{
  "activation": "swiglu",
  "rope_base": 1000000.0,
  "qk_norm": false,
  "beta1": 0.95,
  "doc_mask": true
}
Below are experts of layer 3 (counted from 0) of a mixture-of-experts language model. Rows are named gate (a neuron's input weights, with its number), up (a neuron's input weights, with its number) and show model dimensions 0-159. Each number is 128 + 32 x the weight over its row's rms, rounded and kept within 0 to 255.
Before each expert's rows: a language model's description of what the expert responds to. This comes from a sample of Wikipedia text that the model never trained on.

# expert 42
It responds to: Prepositions and function words before a noun phrase, mainly in, also at, from, via, his, is.
gate1 [131 136  79 111  98  99  94 109 147 135 159 128 137 141 104 175 140  99 175 115 120 144 166 146 121 152 131 135  74 165  67 138 111 138 143 159 128 174 127 139  98 143 184 120  86 126 171  57  91 103 134  92  92 129  80 128 125 153  74 155 106 187 164 126 169 149  70 118 133 158 161 145 154  55  91 116 160  80 122 144 106 159 183 116 159 122 149 132 151 167 126 151  87  71 156 138  59 106 142 119 117  97 148 147 137 151 103 155 167 107 139 136 125 160  97  98 174  67 134 101 142 126 125 164 202 155 162 100  47 114  77 122 131 107 150  58 160  88  75 126 178 127 109  70 157  97 107 175 146 108 170 111 175 161 130 114 132  84 118  83]
up1 [ 96 125 134 117 105 112 140  72  79 117 161 185 156 158 122 107 167  99 109  86  96  91 124 134 144 153 154 137 133 149 173 138  66 117 140 139 128 105 110 142 170 161 116 129 143 103 130  80  88 190 152  89 115  81 129  73 148 136  93 145 203 109 156 105 130 175 121 108 173 137 177 107 137  93  39 132 194 145 113 132 126  90 160 120 142 185  92 158 151 110 139 111 151 153 150 174 173 151 147 107 128  96 128 179 173  93 113 170 147  79 146 150  77 138 102 109  73 145 133 125 192 146 123 114  92 122 167 122  46 112 125  84 112  67  64 132 126 156 109 114 139  85 150  92 134 140 101 154 130 170 178 127 133  88 152  74 118 197  87 110]
gate2 [118 105  90 145 143 107 134 139 189 105 130 185 162 145  39 111 158 125 134 115  54 141 122  86  71  93 154  89  73  73 137 118 162 151 116 190 125 166  85  65 156 142 132 114 174  85  88  93 125 155 101 172 134 137 146 121  77 100 140 130 138  98 111 164 111  93  91 134 138 103  62 137  69 138 129 148 195 108 139 148 106  84 104 174 122 145 148  93 142 146 135 140 176 140  92 103  95  50 123 117 179 116 148  74  68 126 157 134 138 161 126 128 134 126 103  90 161 175 152 155  95 116 102 100 139 123 113 118  94 143 144  91 113 156 135  99  93 119  94 113  96 110 140 145 113 169  95 137 141 135 195 113  89 152 114 118  62 135  70  59]
up2 [ 91 118 159 117 163 108  96 175 124 163 129 119 144 107 112 102 156 180 101 131 145 136 151 118  91 142 138 134  94 137 155  87  54 147 107 141  37 123 126 157  87 162 129  69 161 113  64 179 189 142 117 149 135 127 114 108 157 129 103 140 134 176 140 105  91 141 171  64 113 115 122 183 132 128 138 103 118 118 119 133 130 200 140 135 139 156 129  62 125 119  92  87 145  88 112  91 120 165 110 127 150 115 161 139  97  91  63 118 159 132 155 110  49  90 127 144  87 157 166  71 105  77 100 172 128 143 123 116 153  76 122 121  89 163 146 179 152 131 156 109 155 109  63 105 120 176 193  89 110 152 148 177 180  74 125 168 101  71 117 106]

# expert 3
It responds to: Word-internal pieces in foreign or transliterated names (Ibn al-Saffār, Port-Bouët, Ḩoseynābād) and semicolons in score lists, plus prepositions like to, during, before.
gate1 [169 107 165 123 155 129 156 156  88  95  80 137 126 113  90  78 141 154 131 182 161 123 141 105 149 171  72 101 170  98 131 138 111  88 169 172 140 133  71 163 157 159  84 167 141  95  89 132 117  64 129 215 103 150 156  87 130 113 123 138 110 104 123 176 192  98 156 120  85 180 136 119 136 121 127 141 119 113 144 170 113 123 162 127  98 147 169 120 131 138 114  74 141 154  98 125  82 128  58 159 121 112 142 120 103 132 141 227 144 119 155 183 126 114 156 157 190 146 102 133  95  86 128 102 127 134 129 188 140  97 200 127  89 108 120  75  99 166 160 114 157  51 112 132 111 109 157 129 119 162 127 179 124 128 169 142 210 127  85 132]
up1 [130 108 133  97 148 108 106 171 138 108 140 170  59 163  83 182 162 179 125 129 104 110 105  91 202  52 139 109  96 128 142  96 133 103 142  87 176 115 131 143  45 154  93 169 105 125 142  68  96 100 144 166 133 161 146 120 177 104 102 158 171 118 130 136 168 132 132 194 148 121  60  97 132 153 111 141 137 123 169 100  98  32 113 119 149 170 138 114 115 124 115 141 161  94 119 113 129  81  99 109 134 164 121 193 178 148 199 197  83 100 155 190 139 133 131  99 141 127 105 146  88 132 117 113 135 136 129 118 119 131 123 144 108 208 161  92 125 134 141  96 106  51 107  98  79 112 117 111 155  80 115 127 112 159 156 145 109 139 142 163]
gate2 [131 167 161 137 173 154 128 105 151 111 146 184 119 127 137 155 132 117 174 165  79 198 145 120 120 145 139  86 127 150 101 171 154 149 124 162  87  95  86 152 140 136  44 138 111  70  54 103 106 124  56 114 158 107 112  93 157  97 101 108 163 171 150 124 125 101  94  68 150 166  94 149 169 123 148 117 151 154  93 166 121 164 120 169 122 141 125 122 175  90 121 149 119 131 126 154 126 133 161 140  87  75 113 104 118 172 146 168  74  70 146 111 170 110 148 126 127 136 120 151 140 107 137 151  97 161  77 120  95 114 183  96 106  89 143 197  72 109  78 183 157 160 118 150  95  96 155 200 103 100 146 171 111 100 136 112 160  87  58 175]
up2 [114  84  46 131 125 128  93  86  75  96 203 116 151 147  82 121 159 147 123  79 112 117 149 135 165 103 157 149 101 102 177 136 181 155 111 131 130 162  82 156 143 149 114 109  63 125 175 116 137 179 149 100 115 119  80 101 129  73 102  82 136  80 104 100 139 108 137  84 114 177 156 105 162  84 127 134 122 166  92 114 118 168 167 178 102 107 128 143 134 144 208 134 171 109 164 149 157 153 105  62 126 117 100 150 101 159 117 135 193 117 150 132  76  87 129 107  82 131 146 135 124 108 150 120 102 149 154  98 158 158 123 145 148  86 136 182 151 150  99 108 115 138  93 116 106 143 154  85 175  68  78  75 112  67 131  58 114 172 134 183]

# expert 14
It responds to: Verbs and pronouns starting a predicate like was, is, were, he, who, plus mid-word fragments such as ay in Biscayne, red in credits.
gate2 [144  86 184 147  76 118 126 106 115 113 153 121 168 101  91 118 179 195  90 156 113 125 182  60  99  96 156 142  76 117 111  98  84 146  58 143 180 172 113 158 117 141 127 114 100 146 121 147 117 153  72  83 156 162 101  73 125 161 111 123 159  75 153 145  78 157 136 184 172 115 113 161 141  87 142  96 136  93 153 133 139 196 121 125 175 100 117 169 186 141 144 118 118 146 129 109 132  78 147 169 124 138 108  88 174 104  64 109 110 146 124 141 109 127 127 150 142  90 148 152 164  93 156 127 158  61 128 183  95 149 127 118 171 113  74  96 131 130  82  84  99 198 102 151 115 188 130 131 126 141 101 156 147 132 127  85 125  56  92  90]
up2 [122 172 127 135  65 129 194 159  57  67 155 119 151  91 172  40 140 164 185 151 129 125 131 105 133 134 152 195 107  54  98 132 129 119 117 119 158  71  88 168 131 168 100 155  71 138 117 137 149 115  99 121 129 134 109 114  91 132 112 126  96 169 171 185 161 143 172  74 155 111  43 120 147 112 127 157 154 125  91 113 126 132 132 111 112 121 119  75  85 121 108 141 102 118 165 131 144  99 135 136 173 107  76 111  92 130 119 123 144 164 112 118 153 109  70 122 134  72 179  79 163 127 179 171 121 133 104 163  93 120 123 165 101 147 112 155  60 153  66 144 105 130  92 140 152 172 123 143 122 182 117 168 200 131 142 170 111 113 133 124]
gate3 [121 120 162 109 122  82 105 147 123 113 153  98 195  54  98  88 158 109 114 132 172 124 166  61 135 129 140 103 100  40 154 115 143 175 106 135 158 137  99 122 160 121 134 132 133 135 106 119  87  57 143 130 111  59 153 143 108  83  98 135 188 125 140 134 152 187 111 123  90 108 141 141 107 125 132 148 133  50 149 198 137 149 139 145  55 162  94 112 146 168 147 119 113 160  89 181 115  78 188 122 118 119 125 135  67 141  99 130 155 155 101 100 113 146 126 149 140 137 120 140 152 126 155  82  99 174 142 182 127 109 153 128 129 126 108  44 143  98  86 115 133 154 157 125 171  75 120 187 160 212 164 145 110 120 123 127 159 183  80 115]
up3 [114 111 121 109 114 158 120 106  74 105 144 134  65 133 112 110 129 113 116  89 130 123 114 171 126  65 123 126 157 141 140 108 127 167 165 137 100  99 136 170 188 117 179 123 154 125 134  73 128 178  92 173 144 149 115 166 135 150 158  25 158 162 121 121 156 136 149  96 105 138 188 129 152  99  82 122 124 156  58 111 128 133 138 145 174 149 104  22 123 128 157 128  91 112 104 185  97 115 104 112  48 161  87 186 136  84 155 121 148 116 133 137 165  79 147 120 183 114 108 113 141 113  93 175  93 171 161 126 122 166 128 164  95 184  93 130 164 117 197 116  95 154 173  80 139 123 122  85 189  92 135 152 121 101 139  94 132 182 124 155]

# expert 11
It responds to: Single capital letters in codes and names (A, C, D), plus "due" in "due to" and the -ate of undergraduate.
gate2 [118 139 130 164  97 160 118 152 111 103 137 152 141 178 166 106 141 145 146  92 111 100 142 113 133 161 113 114 147 148 112 119 167 102  99 105 115 145 138  93 113  62 180 145 180  57 149 188 126 154 131 115 201  94 141 108 114 203 118 146  61 143 111  72 134 133 113  64  88 143 134 132 168 165 142  83 188 153 166 147 109 113  98 116 102 201 103  81 175  95  96 103  89 157 140 126 173 137  97 103 124  38  97 138  85 213 152 105  83 141 102 143 116 145 111 108 132 176 147 125 128 107 103 139 121 125 165 121 120 161 135 102  97  67 139 123 203 119 106 121 206 183 125 136  88 151 116 145  91 131 146 148 111 155 145 132 166 138 120  80]
up2 [146 105  82 200 185 128 157 135 136 145 152 113 145 120 122 156 151 126 171 149 125 125 164 125 144 105 142 154 118 138 179 104 149  50 108 140 141  68 196 162  84 141  91  95 114 105 139  88 174 196 160 142 111 135 149 139 164 164 159 147  66 134 132 154 111 139 113 116 131 146 142 103 156 103 104 122  97 117 111  67 105  76 124 127 124 148 102 147  83 101 162  90  96 173 136 124  76 159 141 100 153 127  81 114 159 101 100 142 105 106 197 169 151 121 125 162 135 129 118  80 159 113  46 173 161 157 121 142 101 122 134 148  91 114 156 133 200 119  97 153 109 159 174 102 158 179  81 126  12 159 133 131 162  93  67 157 109 130 105 131]
gate3 [139 151 145 174  82 142 131 140 117 119 158  90 106 139  69 103  63 127 132 132 152  81 134 140 119 163  77 166 105 153  62 118 160 154 171 187 112 140 128 150 110 177 106 162  78  88 104 187  72 144 122  94 126 132 200  89   3 155 159 103 118 124  89 117 170 162 147  75 102 104  81 146  95 140  85 108 129 114  87 162 114  80 153 138 143 132  94 108 116 135 146 137 101 114 162 103 127 135 167 113 174 113 166  86 145  85 106 117 163  87 122 153 125 160 117 159  94 129 167 152  72  88 117  91 154 134 132 138 127  79 185 127 120 120 174 118 157 120 136  91 124 113 121 151  51 165 127 123 195 106 106  86 115 156 102  83 145 129 126 155]
up3 [115 104 135 234 115 148 163 135 137 173 189 110 136 149 124  78 139  88 132 107 147  75 120 125  89 150 133  74 142  71 167 158 183 115 113 137 148 111  82  85  98 192 142 100 108 137 160 109 157 119 103 121 170 173 118  91 136 156 121 113 141 137 153 135 135 115  84 105 178 123 126 108 124 162 134 157 116 126 214 156 119 149 162 124 150 100 133 102 151 158 136 102 125 110 207  53 105 156 101  95 159 159 173 118 116 133 111 156  72  93 205 119 108 120 126  90  98 124  77 134 127 104 113 137 150 176 153 149 160  77 166 131 117  60 135 109 130 195 160 128 207 127 127 166 113  59 108 155 152  90 109 140 152 143 100 170 147 149 120 109]

# expert 39
It responds to: Pipes in results and election tables, and middle or final word pieces such as gen-us, stiff-en, Co-qu-illa, plus Labour, Conservative, species.
gate2 [ 94  99 146 154 142 114  81 124 124 168 105 133 105 182 101 196 144 128 101 123 137 112 104  86 157 168 156 159 153 198 129 111 144 146 120 147 136 112 111 101 150 123  97 200 129 134 121 168  63 156 100 153 114 158  98 114 171 149 106 155  91 135 137 180 105 142 170  96  90 128 123  97 127 121 166  78 107 169 156 148 140 145 192 125 113 149 186 158 100  98 163 128 112 136 104 141 118 120 118 113 135 136 169  83 177  92 121  56 107 116 126 210 158  95 143 109 124 101 113 133 149  34 119 116  60 129 116 144 106 117 201 126 156  95 157  96  79 132 137 125  93 145 179 206  72 132 185 125 112  63 163 128  95 103 161 172 119 129 170 123]
up2 [111 106 129 156 137 113 136 162 137  83 159 109  85 134 115 144 130 165  64  68 106 108 133 116  87  76 157 105  87  65  54 165 127 133 103 137 122 143 146 163 156 128 134 116 131 162 139  92 112 122 192 154 158 126 156 187  87 135 212 186 100 153 160  52 104  99 100 124 183 125 100 162 184 150 140 157 109  98  99 100 100 121 141 103 124  83  69 122 109  98  93  86  74 164 143 150 145 143  61 144 112 143 138  91 102  94 149 146 158 134 189 157  88 121  81 144 120  91  85 181 155 138 103 125 142 129 121 134 104 164 165 123 139  63 124 112 137  90 130 180 136 101  80  93 144 124 114  83 167 172 175 134  85 111 101 168 143 166 108 102]
gate3 [ 61 135  88  97 163  62  59 119 180 107 140 108 180 116 184 159 122 144 122 128 136 159 116 175 106 138  91 133 155 175 140 119 150 127 119 164 130 148 145 180 136 126  72  92 139 151 163  58 110  87 118 167 157 104 127  99 131 123 123 104  79 143 126 119 123 107 143  95 102 134 105 113 213 119 121  92 144 111 132 130 136 160 112 133 142 125 127  87 153  90  98 142  68  95 198 161  63 161  92 130 134  67 106  70  99 118 147 119  90 112 127 144 174 119 128 127 137 126 153  76 142  68 161 130 122 135 166 199 148  83 145  48 146 182 115  99  77 144 139  79 130 108 132 153  69 101 115 133 114 117 155 142 116 169  45 103 115 144 136  90]
up3 [143 140 104 115 128  87 123 107 180 109 148  81 140  91 100 145 123 140 154 114 133  84  68 186 191 134 151  70 126  91 119  89  83 154 161 148 102 162 112 178  64  94 116 113 115 133 141 108  71 106 180 114  93 141 102 140 131  82 113 124  84 134 114 118 176 140 116 129 124 146 117  73 112 151 136  77  96 102 176 106 131 113  97 182  95 134 153 179  99 212 129 138 142 109 125 117 169 133  88 160 160  38 160 132 148 166 129 130 145 122  95 203  87 132 135 171 127 167 128 152 126 109 144 181 182 114  96 125 155  99 127  67 160 139 170  95 144 143  64 180 121 170 113 112  77 128 128 130 109 157 184 121 159 127 114  64 134 190 131 113]

# expert 34
It responds to: Second syllables after an opening letter in names and common words, often in music articles, such as Zuckerberg, Chuck, felt, always.
gate0 [ 99 172 123 141 121 129 111 137 154 149 166  90 122 161  86 162  97 124 148 134 102 172 131 136  74 125  76 122  79 154 154 122 137 126 112 155  72 113  83 133 162 123 107  75 157 153  88 132  70 118 111 169 102 119 144 137 107 109 165 139 179 144 171 152 118 119  77  96 140  55 127 165 104 126 150 120 174 121 193 121 216 119 128  99 125 109 180  86 234 156 204  89 178  73 142 128 126 197 149  76 124 109  66  82 103 126 157  79 141 109 138 120 142 128 126  70 133 129 123 153  81 130 117 175 138 110 157 156  97 150  98 146 146 124 147 147 113 158 130 117 104 130 128 177  54 119 161 161 128 123 159  84 136 107 172 163 137 125 143 170]
up0 [124 134 155 121 153 150 147 149 169  40  98 105  72 143 124 122 104 143  87 154 170  97 151 116 173 112 112 125  97 146 106  83 144 126  76 151 163 119 120  83 133 161 137 132 130 159 250 128  62 127 145  83  88 126 151  83 136 180 135  55 132 165 150 138 149  89 109 151 135 156 159 177 148 127 100 175  72 114 134 108 131  87 207 101 117  80  93 136 119 127 147 113 124 196  77 120 155 133 128 100 105  90 116 131 121 131 140 138  81 164 146 150 164 166 131 197 139 102 127 145 130 150 104 117 105 111 141  98 136 125 151 153 121  85 172 108  94 176 154  90 108 165  97  98 125 101  89 114  97  49  87  98  93 147 173 156 128 132 185 112]
gate1 [147  93 148 121 148 116 134 125 116 129 117 171 105 114 101 144  59 148 113 144 108  97 148  67 147  81 119 146 131 130 122 159 185 127 168 139 105 118 109 159  98 160 104  51  95 110 136  73 132 177 116 147 188 117 169 183 134 137 159 117 181 109 185 168  93 193 164  83 148  97 155 119 147 132  64 179 138 126 117 179 126 175 127 107 171 128 106 187 135 153 168 183 115  99 131 104 112  84  97 165  64 115  94  87 189 136  85 137 155 179 124 212 147 117  85  98 126 122 141 172  89 108 117 111 134 132 114 129 126 152 122 125 137 107  97 121 145 219 170  97  83 104 152 116 149 125 153 126 170 124  89 168 125 174 143  81  93 110 133  94]
up1 [107 131 157 139 123 168 132  48 145 102  85 177 149  97 163 188 150 147  84  96 106 104 137 129 166 153  96 113 184 158 157  70 126 149 140 128 120 157 197 110 185 160 128 112 159  45 127  66 109 119  85 122  60  97 167 134 113 181 142 160 147  92 114 147 120 133 115 119 106 101 124 132 117 191  51 125 189 133 158 168 135 115  91 136 143 196 150 127 146 117 101  93  81 143 162  77 131 115 104 119  89 100  87 116 163 136 107 173 145 133 141 183 175 114  91 139 129 104 161 172 128 143 177  67 106 104 142 141 119 114 116 113 113 185 118 114  98 111  92 182 107 149  90 117 169 118  87  86 120 158  89  80 152  86 112 142 155 154 126 109]

# expert 27
It responds to: Years from 2003 to 2010 and word-final pieces after a stem, such as found-er, n-igh-thawk, educ-ator, w-ard, X-ander.
gate4 [167 138 127  90 106 129 146 140 151  61 174 128 114 170 101 112 144 114 116 143 154 103 108 108 146 134 143  98 170 161 117 135 111  78 103 160  90 125 150 153 167 141 109 157 159 135 154 112  82 140 128 130 100 141  94 180 112 109 139 115 136 119 166 104 113 158 127 129 142 200 129 153 182  90 148  82 155 151 125 150  77 136  87  25 139  98 140 116 133  72 224  98  82 114 168 106  92 101 147 172 155  96 162 120 145 103 182 144 181 109 130 165 117 149 172 214 115 145 145 146 168 107 170 137 145 117 149 101 106 125 162 197 214 153 152  90  57 118 132 139 137 131 131 161 124 115 134 112 102 137 155  68 131 176 122 114 147 107  87  58]
up4 [132 238 155 108 112 103 152 148  85 144 126  79 142 139  59 151 119 123 135 179 125 180 137 128 162 155 133 156  99 119 111  89 101 103 112 185 131 125 160 139 166 149 122 103 152 145 158 123 120  97 131 186 180 122 136 168  94 147 109 151 112 110 145 153 113 173 192 110 143 121 148 129 113  93 178 152 169  99 115 102  99  94 176 149 128  99  92  79 180 152 114 105  94 133  75 100  88  54 123 140 143  99 154 168 159  82 101 148  96 149 163 112 124 123  72 150  77 104 134 107  65  81 168 137 160  80 144  82  75  57 103 136 159 154  97  45 130 143 111 133 136 147 107 167 145 134 145 121  80  98 132  97 130 151  81 178  97 156 133 127]
gate5 [182 139  92 119 127  90 170 178 175  83  76 133 104 140 109  92 185 121 107 151 128  81 111 169  85 116 145 112 137 134 172 129 111  91 130 124 117 124 118 143  64 143  72 122 109 170 147 148 155 122  98 152 199 177 132 116 105 153 159 174 137 153 124 108 123 122 154  83 121 122  86 175 122 107 112 232 114 136  56 141 112 109 103 123  81 167 189 116 110 168 129 127 122 108 134 101 130 113 130 164 146 132 158 176 138 142 105 121 155 121  95 151  77 145  92 119 122 147 124 168 111 136 165 101 203 128 108 150 143 121 109 151 219 143 179 103 106 122 119  93 194 126 108  67  90 100 146 152 149 132 175 120 214 133 118 165  56 119 141 153]
up5 [116 106 120 155 147  55 183 114 149  85 104  59 117  62 151 173 136  95 177 120 110 128 175 116  75  88 100 112 142 116 165 115 135  97 119 164 147 112 152 194 133  97 111 128 157  82 135  92 115 149 127 147 137 127 128 107 131 121  81 133 141 106 126  99 198 127  98 101 107 114  76 120 176 107 142 156 134 153  94 122 117 139 126 122 152 106 121 122 176 145 134 165  55 141 202 137 119 110  64 112 127 133 126  87 195 159  90 130 148 107 154 154  67 121  93 119  80 151 122 116  91 169 152 119 160 100 150  68 144 120 140 118 173 148 113  72 140 139 175 159  58  89  92 126  89  76 163 158 155 120 125 100  87 136 157 170 161  32 146 158]

# expert 28
It responds to: Inner syllables of foreign place and personal names, especially Eastern European ones, plus which, these and such, such as Tunisia, Punjab, Roșu.
gate2 [177 115 124  63 169 112  59 150  85  96 187 177 152  92  87  96 139 149 148 142 145 127 143  85 134  77 132 159  61 113 103 138 142 103 106 127 114 143 148 120 172 100 168 115 182  57  55 163 120 117 199 102 170 107 145 114 134 104  79 145 126 149  98 119 178 109 148  96 122 115 120 161 127 125 132 121  22 110 134  92 103  87 124 132 140 144 176  98 147 143 128 200  60 114 120 104 100  93 139 220 110 102 131  72 104 154 150 103 133 104 145 140  94 195 114 115 120 123 142 164 148 149 126 162 117 144  96 146 166 163 124 142 110 155 146 129 181 123 105 107 161 153 121 160 185 138  96 131 136 117  96 122 179 100 122 153 178 116 121  98]
up2 [100 157 119  93  82 137 199  91  77  69  72 123 118 129  79  81 122 142  71 127 107 130 142 164 124 151 151 125 138  96 150 128  87 128 135 132 149  99 120 109 144 199 172 117 214 163 100 175  91 143 167 161 144 127 107 120  88 126 129 165 150 113 170  99 128  85 122 112 134 154 165 123 110 104 149 127 135  99 127 144 128 133 202 205 155 196 155 120 127 127 113 109 161  55 165 172 101  70 162  88 117 131 130 126 167 124 137 102 133 168 132  85 105 160 114  68 148 132 167 109 194 124 158  99  63  92 100 105 109 138 131 147 178 173 120 142 215 149 140  84 140 111 125 155 124 115  89 162 135 138 143 148 161 115 189 168 103 133 148  97]
gate3 [182 149 138  96 161 150 159 129 149 124 154 141 159 116 140 139 149 111 144 155 116 120 134 108 202 113 185  92 143 119  98 117 116 148  91 142 170 210 185 111 167 120 123 122 127 106 168 131  66 143 162  94 126 158 131 164 110 128 152  48  98 137 116 103  84 140 135 154 114  55 141 184 169  74  85 151 138 124 146  99  81 130 108 138  81 172  81  97 152 122 135  48 114  78 119 123 132  61 138 124 136  49 170 159  96 155 121 157 116  76  95 143 155 134 109 119 132 152 166 136 143 112 187 139 130 161 130 152 135 171 115 114 158 164 105  96 134  85 146  83 142 223 138 158 124 131 129 107 112  97  69 113 173  99  84  61 136 123 123 105]
up3 [124 182  99  96 146 193 129 183 115 136 117 125 103 113 142 148 104 139 125 124  57 100 141 175 199 109 105 171 138  90 121 185 168 114  91  90  73  61 101  89 134 126  87 157 153 155 172 140 121 117 139 155 145 148  98  88 160 106 112 109 159 106 124  84 195  95 123  95 157 128 152 111 209 157 100 108 100  85 108 124 113  79 154 137 130 107 145 160 107 132 123  70 126 107 183  90  79 127 128 178 159 156 187 121 142 184 116 136 106 136 167 171  86 150 173 192 105 109 127 130  96 174  63  92 121 104 106 129 140 132 103  98 156 130 122 154 126 136 142  94 116 151 126 165  70 159 151 124 153  78  98 151 165  82 142  86  82 183 158 111]